config = dict(
    n_layer=13,
    d_model=224,
    n_experts=24,
    experts_per_token=4,
    d_expert=64,
    d_shared_expert=0,
    activation='swiglu',
    moe_layers=[1, 2, 3, 4, 5, 6, 7, 8, 9, 10, 11, 12],
    router_score='sigmoid',
    normalize_top_k=True,
    routed_scale=1.0,
    balance_loss=0.0162,
    balance_bias=False,
    router_cosine_scale=20.0,
    init_std_router=0.0108,
    lr_router=0.000353,
    n_head=4,
    n_kv_head=4,
    head_dim=64,
    vocab_size=11752,
    norm='rmsnorm',
    norm_place='out',
    norm_eps=1e-05,
    positions='rope',
    rope_base=10000.0,
    rope_fraction=1.0,
    qk_norm=True,
    attn_scale=0.125,
    tie_embeddings=False,
    parallel_block=False,
    extras=['capped logits'],
    init='normal',
    init_std_qkv=0.0315,
    init_std_o=0.00577,
    init_std_up=0.0315,
    init_std_down=0.00385,
    optimizer='muon_variant',
    lr=0.00954,
    lr_mult_qkv=0.5,
    lr_mult_o=3.0,
    lr_mult_down=1.5,
    beta1=0.95,
    lr_head=0.00914,
    warmup_steps=50,
    schedule='wsd',
    decay_fraction=0.554,
    decay_shape='linear',
    final_lr_fraction=0.05,
    batch_tokens=65536,
    seq_len=256,
    doc_mask=False,
    train_tokens=343100000,
    steps=5236,
    dataset='wikipedia_en',
)
Below are experts of layer 10 (counted from 0) of a mixture-of-experts language model. Rows are named router (the router's row for the expert), gate (a neuron's input weights, with its number), up (a neuron's input weights, with its number), down (a neuron's output weights, with its number) and show model dimensions 112-223. Each number is 200 + 30 x the weight over its row's rms, rounded and kept within 0 to 999.
Before each expert's rows: "comes after" lists some tokens at least twice as common just before its tokens as in all text; "raises" lists some tokens whose logits its average output raises strongly, later layers aside. This comes from a sample of Wikipedia text that the model never trained on. Tokens count by the router's weight.

# expert 12
comes after: "\n", "-", ".", " he", "===", " ("
raises: "ress", "ells", "eck"
router,238,153,159,236,176,189,182,223,193,147,152,250,265,231,197,194,251,191,156,192,239,226,165,216,274,221,188,188,213,170,252,194,221,189,258,204,205,186,197,207,192,245,227,181,242,238,195,150,219,235,220,189,232,209,212,225,190,194,219,151,238,190,184,169,260,148,191,233,189,216,205,210,217,225,155,213,187,227,199,121,244,261,180,198,226,202,183,191,260,190,159,248,173,214,162,210,173,206,219,149,202,177,208,222,265,203,152,237,200,205,184,145
gate0,231,217,204,238,239,208,234,208,245,139,214,216,178,157,206,233,241,228,243,208,123,209,210,189,189,215,165,210,239,183,196,228,223,230,224,226,210,201,203,139,240,149,208,182,203,222,198,185,229,201,204,212,224,163,221,162,218,230,180,231,190,130,173,208,225,269,212,206,232,194,174,238,233,208,254,206,213,205,163,190,241,198,200,214,213,226,196,174,229,182,204,206,192,250,192,217,178,196,160,193,233,168,226,259,245,217,182,202,213,201,191,227
up0,235,186,182,204,171,170,261,203,196,228,178,208,194,159,246,181,201,209,176,208,218,218,144,218,231,178,183,249,227,193,180,174,166,196,228,194,198,220,218,207,216,205,233,172,213,208,154,215,211,194,239,207,155,208,242,173,199,210,190,194,221,180,237,235,193,181,184,182,257,162,119,136,218,176,204,177,188,180,259,223,212,238,213,248,180,192,161,190,218,193,156,186,164,253,174,218,184,217,197,232,233,216,187,154,214,204,174,201,218,202,205,236
down0,225,239,196,168,196,197,187,172,164,210,218,214,134,212,199,164,187,205,186,183,182,215,204,215,227,214,176,186,193,211,158,178,171,216,186,200,191,162,242,216,220,211,196,170,235,231,185,224,207,181,187,195,229,224,245,226,218,242,218,213,194,202,218,162,222,202,231,261,189,201,201,242,107,157,212,208,183,174,215,207,192,224,223,175,250,183,191,215,252,157,194,129,229,238,236,196,175,222,175,143,206,149,187,248,217,179,240,184,205,219,238,178
gate1,153,193,205,164,204,211,165,216,215,159,217,202,182,236,209,194,167,202,200,169,244,176,151,224,247,211,181,196,174,206,187,189,195,155,212,193,224,214,233,223,189,192,179,201,283,176,176,243,192,207,208,245,152,213,196,149,197,176,242,170,200,213,187,219,247,189,189,278,146,220,252,233,166,176,187,263,171,219,257,189,185,237,231,210,172,175,190,214,190,239,188,212,157,143,195,218,222,191,189,217,187,184,209,190,201,151,180,177,179,102,158,178
up1,146,182,173,216,280,192,202,160,201,182,213,187,243,222,180,239,260,198,199,188,187,182,189,288,212,209,215,161,216,238,188,191,166,262,208,189,230,151,189,189,193,172,223,191,185,215,188,209,141,227,225,203,198,186,179,206,212,180,206,181,192,194,243,204,159,231,237,202,193,174,210,173,176,193,185,168,184,219,133,156,178,183,199,202,269,192,181,177,197,142,202,248,206,209,149,225,186,129,189,163,150,176,195,193,203,216,210,175,199,192,273,197
down1,214,177,267,207,212,230,222,198,180,213,226,257,233,226,215,160,227,185,257,215,216,196,218,203,168,208,167,254,250,188,217,163,220,187,185,168,156,224,128,171,171,201,151,239,206,212,248,178,198,231,205,248,202,212,193,182,215,275,189,199,160,184,202,197,241,182,129,177,177,184,247,209,189,236,189,200,275,177,196,177,180,220,234,226,146,184,192,222,238,186,209,168,132,228,279,162,168,182,176,202,213,133,185,205,214,198,220,199,185,205,216,253
gate2,194,196,238,207,217,174,199,238,219,186,205,209,228,199,160,196,186,170,213,249,178,198,178,180,289,248,198,211,172,193,188,213,187,155,213,203,184,188,234,242,221,212,178,202,241,242,158,215,197,209,204,188,171,263,190,153,259,201,157,153,210,231,202,183,199,230,186,214,168,205,245,168,201,208,188,142,190,179,228,140,259,204,185,219,212,188,231,211,280,263,212,190,167,143,192,173,184,258,197,215,261,210,178,178,202,191,206,174,191,237,133,170
up2,185,212,187,219,189,164,170,243,189,221,203,164,208,201,216,159,194,231,183,177,216,210,217,206,190,184,185,190,232,273,174,169,196,220,198,231,204,255,185,210,171,202,194,191,163,202,197,179,213,171,175,173,159,198,168,213,233,262,207,206,205,137,179,195,105,177,191,212,154,186,223,230,221,230,220,177,201,170,207,171,191,208,224,237,259,224,209,201,205,159,237,229,226,226,223,238,218,167,219,223,218,216,158,188,217,185,250,240,194,207,209,228
down2,220,178,227,237,195,207,236,158,161,191,244,198,178,194,182,167,140,167,183,219,214,211,222,201,254,204,198,223,178,223,226,232,194,209,182,208,221,181,184,217,168,192,170,207,191,175,216,193,224,157,200,225,179,224,178,219,200,174,200,164,139,190,202,261,171,188,230,163,203,228,180,157,200,193,187,168,182,162,182,184,219,162,231,229,227,254,259,166,221,236,230,232,180,183,171,235,139,199,198,253,152,127,180,172,216,237,216,193,200,220,230,174
gate3,180,143,230,188,190,180,206,211,221,187,220,181,152,236,220,153,212,193,187,209,184,167,156,213,240,211,208,176,263,196,237,207,226,207,218,174,219,201,218,213,234,219,197,164,200,173,206,159,233,216,222,211,211,210,176,191,197,168,189,189,200,210,235,215,176,207,249,225,206,173,276,133,190,228,184,213,229,262,200,174,220,250,246,244,166,208,150,192,223,204,210,212,201,216,209,209,240,217,160,148,209,238,190,284,209,208,180,173,265,209,192,194
up3,242,196,168,222,146,266,178,194,222,233,183,225,277,154,249,179,191,216,220,236,173,144,194,239,145,245,172,192,187,164,246,176,190,238,169,184,207,261,189,215,156,224,216,220,209,213,221,184,199,216,240,184,172,161,158,187,199,146,185,140,191,193,207,194,200,219,160,159,169,171,231,216,201,206,180,195,234,164,237,163,152,148,158,216,166,189,200,202,215,281,189,191,216,159,276,190,161,244,200,190,222,212,227,211,210,233,233,223,177,184,167,227
down3,172,252,219,180,173,169,168,213,221,245,238,226,150,208,190,214,225,174,170,181,175,174,215,195,194,174,209,189,207,187,278,205,131,183,212,206,194,208,180,146,192,219,177,180,198,226,232,250,163,197,252,218,200,210,287,205,173,262,219,207,197,211,179,237,175,154,184,181,188,238,193,244,219,190,236,247,271,184,156,184,202,161,188,228,225,261,198,189,203,166,177,179,241,213,193,193,232,191,210,187,143,252,189,169,204,188,244,233,203,161,193,239

# expert 6
comes after: "\n", " ", " 0", " 1", ".", ")"
raises: "\n", "borg", " (1)", "\n\n"
router,215,236,216,193,197,177,213,150,260,198,112,213,234,201,200,176,197,178,207,169,213,143,197,199,172,234,190,205,200,211,253,243,169,216,221,234,203,222,201,174,161,237,173,159,264,226,203,155,227,221,132,171,240,201,264,227,201,202,227,211,184,188,266,194,219,220,230,259,199,190,180,274,191,205,177,209,194,215,223,179,182,199,194,204,213,164,187,198,250,191,187,237,201,252,181,215,127,248,257,217,206,155,183,220,215,168,218,247,246,184,243,209
gate1,188,182,174,222,188,198,214,204,256,170,216,209,210,253,202,173,141,149,257,193,193,180,156,224,205,228,247,157,186,179,253,173,230,223,228,223,209,260,180,215,171,186,248,199,217,206,160,175,180,200,261,201,189,215,208,267,171,187,224,212,185,202,167,179,211,155,207,232,189,172,220,192,177,249,190,207,162,204,242,126,192,176,186,233,205,215,220,243,187,198,220,167,232,209,243,200,158,224,203,167,222,222,175,230,237,212,179,222,267,253,223,180
up1,188,158,253,195,263,183,150,230,164,191,163,194,233,225,202,180,198,223,217,213,212,151,155,198,211,208,191,157,149,206,240,196,185,237,206,220,211,193,164,161,201,194,238,230,215,228,208,144,179,212,243,185,138,217,207,230,207,200,237,253,176,191,186,155,210,192,237,168,252,217,191,168,156,210,187,171,244,223,261,178,201,160,169,206,216,196,189,216,302,173,200,193,191,177,230,200,196,222,153,212,220,170,249,224,162,190,243,186,224,235,220,225
down1,207,202,191,201,232,157,143,226,217,218,218,157,186,202,234,275,185,238,275,173,167,189,199,205,170,218,185,217,217,159,195,183,199,128,165,186,223,220,207,213,192,205,170,223,209,213,128,242,155,217,211,194,246,239,144,179,181,169,233,208,183,180,216,199,191,152,200,214,180,167,190,181,271,222,167,233,230,226,214,216,170,188,191,254,207,250,234,207,207,206,203,252,183,147,177,124,157,161,143,200,212,209,142,217,199,146,218,188,217,165,211,156
gate2,162,206,231,184,140,172,211,212,167,136,165,144,169,150,180,167,217,183,202,174,210,198,163,203,201,211,204,247,147,202,260,199,180,229,171,186,211,190,214,217,147,209,205,180,187,131,204,231,192,240,198,181,193,246,192,210,194,225,226,142,198,188,191,171,213,213,142,199,146,188,161,217,185,193,275,217,183,261,188,182,164,191,177,193,142,171,237,176,179,170,207,217,185,198,235,255,142,163,210,181,163,192,151,172,184,194,188,233,256,219,223,240
up2,203,274,202,171,251,227,228,201,184,209,244,162,199,131,185,235,162,202,186,176,220,212,199,183,222,191,151,177,221,240,176,221,191,216,175,248,193,180,223,194,182,258,237,217,198,204,168,225,224,184,230,234,202,174,180,215,189,228,202,286,199,186,248,176,185,171,202,152,264,223,221,241,194,220,225,196,184,175,241,205,211,155,166,193,259,221,195,183,175,139,207,232,234,194,241,185,162,218,188,205,207,187,207,221,172,182,210,242,212,181,136,229
down2,178,195,201,172,208,216,204,189,152,153,156,241,197,200,205,263,223,204,217,219,187,142,222,208,237,187,197,208,202,166,158,162,186,189,189,239,207,209,255,242,164,222,196,216,136,157,208,184,222,149,161,161,179,219,174,196,247,263,185,144,192,144,196,135,183,219,183,190,213,186,251,220,205,189,165,182,214,197,186,208,186,186,176,246,219,178,244,181,199,221,156,187,225,228,200,166,236,224,145,157,192,188,156,205,211,104,177,222,183,159,220,170
gate3,132,204,263,180,244,141,174,166,201,236,194,156,202,172,187,173,171,209,256,180,190,232,210,176,200,202,155,215,204,179,185,195,185,187,175,203,192,197,224,257,148,197,169,155,202,172,232,205,185,219,169,219,190,179,222,178,210,233,192,199,203,162,273,182,211,224,197,211,193,168,192,198,216,191,187,256,221,228,220,201,133,187,176,243,181,203,175,190,266,199,257,136,219,195,152,232,175,240,182,200,223,227,164,200,213,178,189,189,158,203,206,216
up3,166,144,132,184,207,244,148,166,203,209,183,239,194,164,251,207,202,173,190,195,158,163,210,191,171,182,175,173,196,136,220,272,209,205,202,166,232,204,205,193,234,222,230,193,206,215,189,211,227,237,180,201,197,219,263,203,191,227,231,209,233,195,221,169,264,186,187,248,204,221,158,177,182,175,133,150,183,253,215,205,173,209,169,243,207,283,220,195,273,256,191,210,169,204,155,133,192,180,216,213,173,228,208,217,212,216,211,215,247,170,194,182
down3,169,132,220,176,173,181,179,184,166,190,205,189,239,185,152,182,187,260,207,183,218,179,201,213,198,212,199,208,205,196,165,188,254,135,192,212,163,222,206,228,157,200,215,187,154,164,277,161,162,196,187,175,194,167,224,161,164,214,211,172,194,170,219,199,201,218,192,146,290,213,223,181,205,175,194,209,180,195,159,241,201,225,122,178,231,191,154,218,192,217,209,228,192,195,246,244,226,211,238,188,210,248,207,185,143,232,170,184,202,191,168,205
gate4,191,221,190,126,155,187,169,204,149,200,192,181,217,230,205,178,196,223,206,197,212,188,202,191,207,212,203,181,199,184,208,201,203,234,155,152,208,239,207,161,190,166,158,186,188,212,228,155,207,187,141,152,238,223,203,243,241,208,247,190,184,198,138,124,263,190,212,208,201,182,167,210,181,209,186,212,173,219,211,189,210,172,221,164,208,241,223,222,199,192,229,220,179,231,285,161,264,215,203,183,233,228,208,212,180,196,248,193,170,201,155,218
up4,169,198,208,235,160,168,194,164,179,212,187,191,156,167,232,224,196,212,215,207,208,148,208,145,187,177,238,177,249,142,200,182,188,227,179,188,260,199,289,170,209,215,170,176,230,192,228,161,194,172,152,220,174,178,200,209,232,198,241,214,178,180,136,145,165,215,133,176,258,232,162,167,159,194,201,184,200,215,187,188,205,160,190,215,242,202,211,186,156,203,170,249,158,237,227,160,198,232,189,142,174,222,189,233,205,176,277,219,173,185,212,205
down4,202,177,192,186,161,271,128,201,194,171,162,171,218,229,260,158,202,194,182,200,183,196,189,213,239,189,177,137,197,201,142,177,265,207,188,190,205,203,232,201,213,171,158,231,203,217,231,183,280,167,199,243,211,154,216,194,233,216,284,200,195,233,221,173,202,237,235,148,187,220,161,153,155,224,160,221,184,174,226,148,199,152,231,193,241,200,286,210,162,173,245,241,242,178,196,198,204,226,179,133,227,223,184,177,208,243,181,194,187,237,158,177

# expert 3
comes after: " |", "|", ":", " =", " 1,", " $"
raises: "/sq", " |", "–17", "–19", "–18"
router,189,210,182,237,197,215,183,178,224,175,220,253,183,214,229,171,208,172,173,234,215,128,237,203,212,231,227,199,170,227,236,253,198,218,178,255,249,211,191,229,187,208,214,181,270,256,197,200,246,255,153,207,217,201,215,178,191,211,245,201,211,192,183,171,213,206,258,249,234,258,189,211,144,189,198,179,217,255,240,205,178,188,225,204,212,184,202,218,202,253,156,230,201,173,145,196,201,229,184,220,146,183,206,256,133,179,151,189,235,183,216,182
gate2,202,201,181,201,228,164,222,233,194,168,182,187,168,240,187,189,201,223,206,199,151,133,256,169,225,218,218,232,124,172,134,199,232,197,191,220,214,183,198,171,191,173,238,212,188,237,182,211,155,233,134,173,208,235,203,216,147,179,191,230,197,192,196,201,174,151,202,197,213,216,210,226,252,149,234,168,188,237,192,237,168,224,246,187,244,206,194,223,211,166,182,200,203,161,206,210,264,202,190,211,276,154,193,180,199,151,239,222,199,213,217,233
up2,128,230,176,173,223,168,192,134,191,214,164,196,221,206,222,201,207,159,216,236,181,205,171,182,154,209,195,195,224,240,215,140,203,236,181,174,221,211,214,182,211,174,269,216,207,221,194,164,206,190,295,210,241,206,173,241,212,212,160,171,234,236,188,182,257,216,148,207,155,229,131,182,156,163,238,218,168,233,208,208,215,224,178,228,218,239,217,187,166,205,210,214,173,202,179,179,179,218,158,191,172,173,183,183,223,209,168,227,165,207,192,241
down2,112,219,235,198,179,174,200,160,218,235,173,194,204,178,182,201,223,225,186,225,167,219,194,237,209,235,212,210,233,185,265,185,162,204,229,167,260,149,256,205,224,245,252,144,202,222,244,168,204,151,194,157,273,161,279,190,202,229,225,205,176,214,218,190,157,192,154,205,233,193,201,224,240,238,204,215,194,230,124,191,181,178,162,271,230,220,221,216,240,266,200,216,199,206,245,205,176,161,208,217,212,201,219,173,139,220,242,198,218,232,173,206
gate3,232,207,232,229,172,200,194,211,209,220,218,188,197,190,205,195,147,199,150,144,173,169,200,233,201,232,167,202,179,158,174,215,283,212,169,222,185,160,226,157,235,243,207,188,168,172,189,180,153,159,228,238,204,165,229,185,218,201,197,163,214,182,175,174,199,172,209,196,218,207,182,210,157,237,255,201,175,212,166,220,167,208,189,217,202,197,176,243,213,196,181,168,213,243,204,193,182,259,203,227,148,196,200,154,193,170,182,198,202,207,217,139
up3,153,192,161,233,255,196,174,234,201,239,209,191,176,218,209,257,212,251,205,212,180,137,214,214,222,181,256,199,191,157,227,201,250,151,207,152,178,158,217,190,261,141,170,189,160,205,203,189,234,227,202,188,196,231,178,205,224,218,243,181,226,209,201,201,213,225,243,175,213,211,203,198,200,212,189,179,202,243,194,165,227,181,181,242,243,200,216,236,273,175,233,226,116,217,173,176,217,204,245,231,236,229,183,200,181,143,217,234,178,253,221,172
down3,248,182,182,199,256,207,223,187,197,201,206,170,226,167,227,175,178,225,173,214,241,155,237,235,177,217,174,221,185,252,231,201,216,146,208,119,164,170,210,224,247,205,196,203,222,268,205,210,199,171,253,181,253,195,265,256,258,186,217,166,222,197,198,199,174,189,188,189,180,161,156,217,161,193,151,183,197,164,162,190,234,125,192,203,209,226,220,200,131,255,216,172,174,253,197,141,258,232,203,223,208,167,199,215,240,209,197,205,224,179,203,223
gate4,213,141,210,188,195,252,253,257,208,244,245,236,201,204,188,201,137,214,183,153,172,230,225,170,208,198,244,221,174,136,228,222,176,158,230,224,252,199,218,173,248,188,182,201,207,185,206,208,186,217,203,208,242,235,177,238,243,256,201,180,208,183,196,208,198,147,186,213,147,173,230,224,262,162,141,234,229,181,209,188,226,248,223,161,232,193,248,187,174,181,168,226,218,222,215,218,203,250,178,233,200,181,209,188,227,150,177,143,224,206,257,220
up4,225,202,203,185,247,196,226,217,199,178,227,193,191,182,181,235,193,173,205,216,203,235,185,172,152,217,205,178,156,256,153,245,222,252,210,199,201,225,188,210,233,189,140,203,251,223,218,235,272,191,174,278,179,210,266,263,193,195,231,194,202,228,174,198,195,163,197,219,195,229,205,178,176,183,194,213,233,253,198,193,210,201,189,165,223,267,227,185,223,259,168,231,154,157,160,148,212,150,219,220,222,189,212,167,203,179,181,229,185,238,164,176
down4,203,158,147,180,170,232,239,184,180,249,205,175,218,214,166,137,265,207,190,228,202,204,285,241,192,220,181,290,161,249,180,181,181,196,242,195,206,207,176,193,202,215,172,163,224,161,194,182,201,204,213,193,204,204,209,227,231,199,178,183,167,167,205,217,198,197,172,200,202,214,223,197,234,195,231,235,243,167,223,169,249,262,143,209,194,156,234,200,179,205,157,204,200,168,215,194,199,193,192,207,177,251,202,187,182,172,180,205,216,176,283,239
gate5,184,211,189,251,234,210,224,212,220,231,233,207,224,247,189,207,135,185,142,194,174,157,182,188,189,193,154,169,202,200,189,199,184,213,191,162,157,173,167,197,214,212,223,220,178,203,192,192,194,200,223,271,247,222,231,180,216,178,151,195,232,212,250,193,205,215,179,181,256,187,188,169,207,212,148,159,206,171,195,237,157,209,171,151,202,193,197,225,139,235,140,249,215,173,237,220,222,187,218,195,238,232,203,197,209,201,178,203,181,190,251,248
up5,229,130,230,162,176,178,201,214,160,208,201,214,178,205,172,171,236,237,171,222,169,209,189,175,180,230,186,204,188,195,198,188,219,198,168,189,189,215,191,166,194,184,164,224,196,190,128,196,233,202,194,216,216,195,225,144,192,178,145,168,215,183,216,164,188,189,255,150,210,218,228,207,200,214,227,190,183,167,233,206,183,134,171,208,197,198,214,194,203,183,234,254,188,219,174,217,265,229,137,160,186,229,262,161,196,144,205,190,152,193,210,204
down5,183,241,186,185,195,215,186,178,155,156,219,238,239,230,221,225,307,211,207,185,199,232,234,187,193,240,220,203,199,178,163,156,214,235,197,245,206,220,221,146,171,159,151,210,167,192,192,211,208,180,174,180,162,247,164,199,169,205,232,130,207,197,201,150,181,222,228,183,207,202,239,155,234,181,272,187,240,222,248,206,217,196,233,260,257,220,217,216,226,186,222,179,210,175,214,210,247,201,212,258,180,139,194,174,231,242,184,237,195,209,167,220

# expert 5
comes after: " |", "\n", ".", "==", "===", ";"
raises: "1.", "|", "31", "61", "-", "200"
router,204,189,224,247,227,187,192,147,160,211,170,195,231,196,197,205,180,234,175,222,202,167,220,219,169,234,214,177,221,231,224,200,184,211,192,225,186,180,194,177,167,218,170,241,190,243,217,215,185,153,179,174,182,196,181,269,151,179,215,236,195,209,207,160,269,157,193,247,221,142,189,241,156,157,185,192,181,163,231,188,243,207,218,183,190,166,231,185,166,215,164,168,194,235,239,183,174,217,248,212,172,187,200,261,223,210,164,237,231,212,178,206
gate2,244,239,252,229,217,165,228,138,187,146,192,158,285,181,199,182,185,187,259,261,194,198,195,250,166,223,230,205,155,224,209,157,244,259,168,193,196,162,181,164,206,207,220,230,171,232,194,170,180,200,183,178,238,167,197,204,169,222,265,194,196,199,167,184,190,235,180,164,215,178,196,225,204,202,152,198,220,231,206,230,176,203,221,227,193,216,206,235,217,237,214,161,183,205,210,230,239,205,170,180,236,249,138,236,115,144,198,256,150,188,200,193
up2,206,190,209,191,206,230,174,190,235,210,191,210,199,217,177,174,191,234,203,217,140,213,206,157,191,240,285,130,192,172,196,271,220,211,176,175,168,237,230,223,167,163,151,204,231,217,127,217,192,173,187,189,239,189,177,238,243,198,154,206,257,183,193,197,153,213,218,182,177,202,161,214,144,198,181,216,247,187,168,204,213,220,222,180,235,222,235,171,239,228,215,181,108,203,243,191,196,226,154,252,163,235,200,238,207,196,197,225,252,235,211,201
down2,201,183,225,208,187,244,215,230,215,173,200,187,219,185,184,225,208,212,183,148,237,211,175,169,189,159,248,160,171,207,245,161,283,227,224,210,232,225,255,177,242,183,241,258,211,209,221,270,173,254,178,153,213,155,173,200,207,152,169,223,239,175,227,205,208,199,196,186,224,225,187,162,208,212,238,247,197,213,212,194,171,191,221,210,198,236,198,199,222,216,181,199,159,197,123,265,157,199,170,171,188,114,174,214,181,183,214,199,203,229,221,182
gate3,216,237,205,201,172,174,232,179,173,194,215,269,208,192,176,201,202,169,208,232,219,191,182,226,173,199,192,198,175,225,282,165,185,173,192,196,232,217,194,171,168,216,170,209,209,200,208,216,122,188,218,120,247,210,190,249,211,188,226,234,205,180,213,186,251,209,202,232,224,238,255,171,132,168,184,195,244,210,232,157,189,192,200,200,134,216,159,194,197,177,176,181,199,251,212,195,183,224,214,241,192,230,230,193,191,261,143,219,186,199,229,212
up3,148,183,194,191,175,196,167,239,204,198,168,157,175,187,228,153,180,200,170,211,226,210,230,242,241,205,158,189,181,208,208,175,217,189,190,183,203,218,176,207,228,197,208,212,166,180,202,271,184,149,181,174,235,198,262,214,219,246,206,192,184,196,268,161,194,187,202,225,193,197,183,149,254,142,145,185,207,195,242,201,180,192,207,240,170,186,179,203,222,246,208,188,201,213,176,176,217,130,190,162,247,200,189,214,242,159,245,244,174,183,158,149
down3,171,159,165,173,138,207,199,216,224,154,197,183,209,237,189,223,218,187,167,184,166,226,164,157,234,212,192,155,192,215,199,203,181,163,209,218,230,182,168,177,162,158,178,209,212,187,193,202,204,199,233,183,190,164,178,208,195,189,169,183,171,222,219,221,227,221,259,224,222,176,146,174,191,200,203,232,211,207,140,221,210,183,114,233,212,212,201,246,211,188,150,219,189,251,247,175,200,224,193,222,206,112,217,180,233,224,189,183,228,194,240,176
gate4,193,206,195,206,222,164,207,226,229,208,246,244,232,244,196,151,133,251,192,190,208,177,162,234,200,215,189,242,234,163,165,184,224,149,200,200,208,145,192,181,248,175,156,192,250,162,194,227,174,224,200,221,166,197,180,199,236,185,190,211,222,207,209,182,173,241,198,240,157,166,163,203,224,191,147,175,135,207,188,174,233,169,170,221,203,184,206,224,197,222,212,230,256,198,221,202,224,166,204,232,223,240,156,200,185,217,176,233,224,208,187,235
up4,243,158,161,235,173,190,191,223,184,205,200,220,188,212,210,192,238,184,232,181,238,200,159,217,158,214,186,224,151,199,255,217,234,279,146,180,216,204,238,242,209,206,173,174,176,189,139,219,144,218,227,164,197,237,230,192,235,211,223,198,158,194,163,231,193,249,188,222,130,216,175,163,241,237,151,236,147,227,206,217,191,154,237,158,152,221,191,225,139,189,190,200,203,224,131,198,217,200,225,204,207,206,172,216,206,260,219,194,202,215,196,182
down4,159,195,183,228,193,230,211,235,172,226,183,180,206,194,234,214,172,208,236,221,178,197,201,164,166,195,156,181,202,228,195,159,175,203,206,169,187,140,167,171,180,180,242,225,282,172,236,214,250,217,187,190,227,196,213,164,179,204,179,201,214,246,215,261,180,187,166,197,185,154,176,223,217,254,216,217,192,141,194,171,199,183,230,210,205,224,150,168,173,239,207,201,171,204,237,164,196,192,198,239,168,24,184,157,156,204,196,195,179,208,191,175
gate5,161,198,248,272,233,223,147,215,184,201,211,225,219,145,202,194,204,179,210,231,223,200,232,200,191,218,183,221,239,149,225,207,185,135,222,255,214,225,238,198,159,249,203,273,207,160,215,231,188,152,196,128,194,236,138,263,163,156,168,232,237,192,212,220,212,229,189,196,217,176,200,233,219,245,178,229,238,193,222,189,198,242,141,203,180,200,184,243,191,213,259,235,229,243,240,144,182,220,225,246,154,151,140,227,168,195,186,183,181,203,218,210
up5,208,187,230,222,207,169,210,254,184,242,177,228,221,223,180,187,204,187,156,232,209,165,202,221,174,162,222,224,156,235,217,214,207,181,150,187,265,170,206,178,168,203,201,218,206,219,231,182,180,195,166,128,243,210,184,235,250,212,207,183,163,205,203,192,197,145,220,287,197,155,207,230,250,170,234,189,201,195,184,237,233,210,224,172,189,213,227,209,104,226,190,160,172,201,194,199,188,257,230,228,188,162,142,270,162,143,215,230,238,153,215,169
down5,232,255,201,169,148,219,228,225,206,185,219,199,125,204,178,220,200,185,229,163,159,168,203,149,196,214,226,183,196,131,204,228,172,216,181,263,176,208,235,150,186,171,236,193,155,195,192,208,157,195,139,159,231,225,196,197,199,235,204,178,225,186,168,232,250,226,203,159,196,225,194,167,180,153,214,208,250,185,174,226,157,179,205,208,171,166,211,158,216,171,247,206,163,209,200,160,192,177,199,149,235,292,212,203,193,170,181,204,184,220,232,167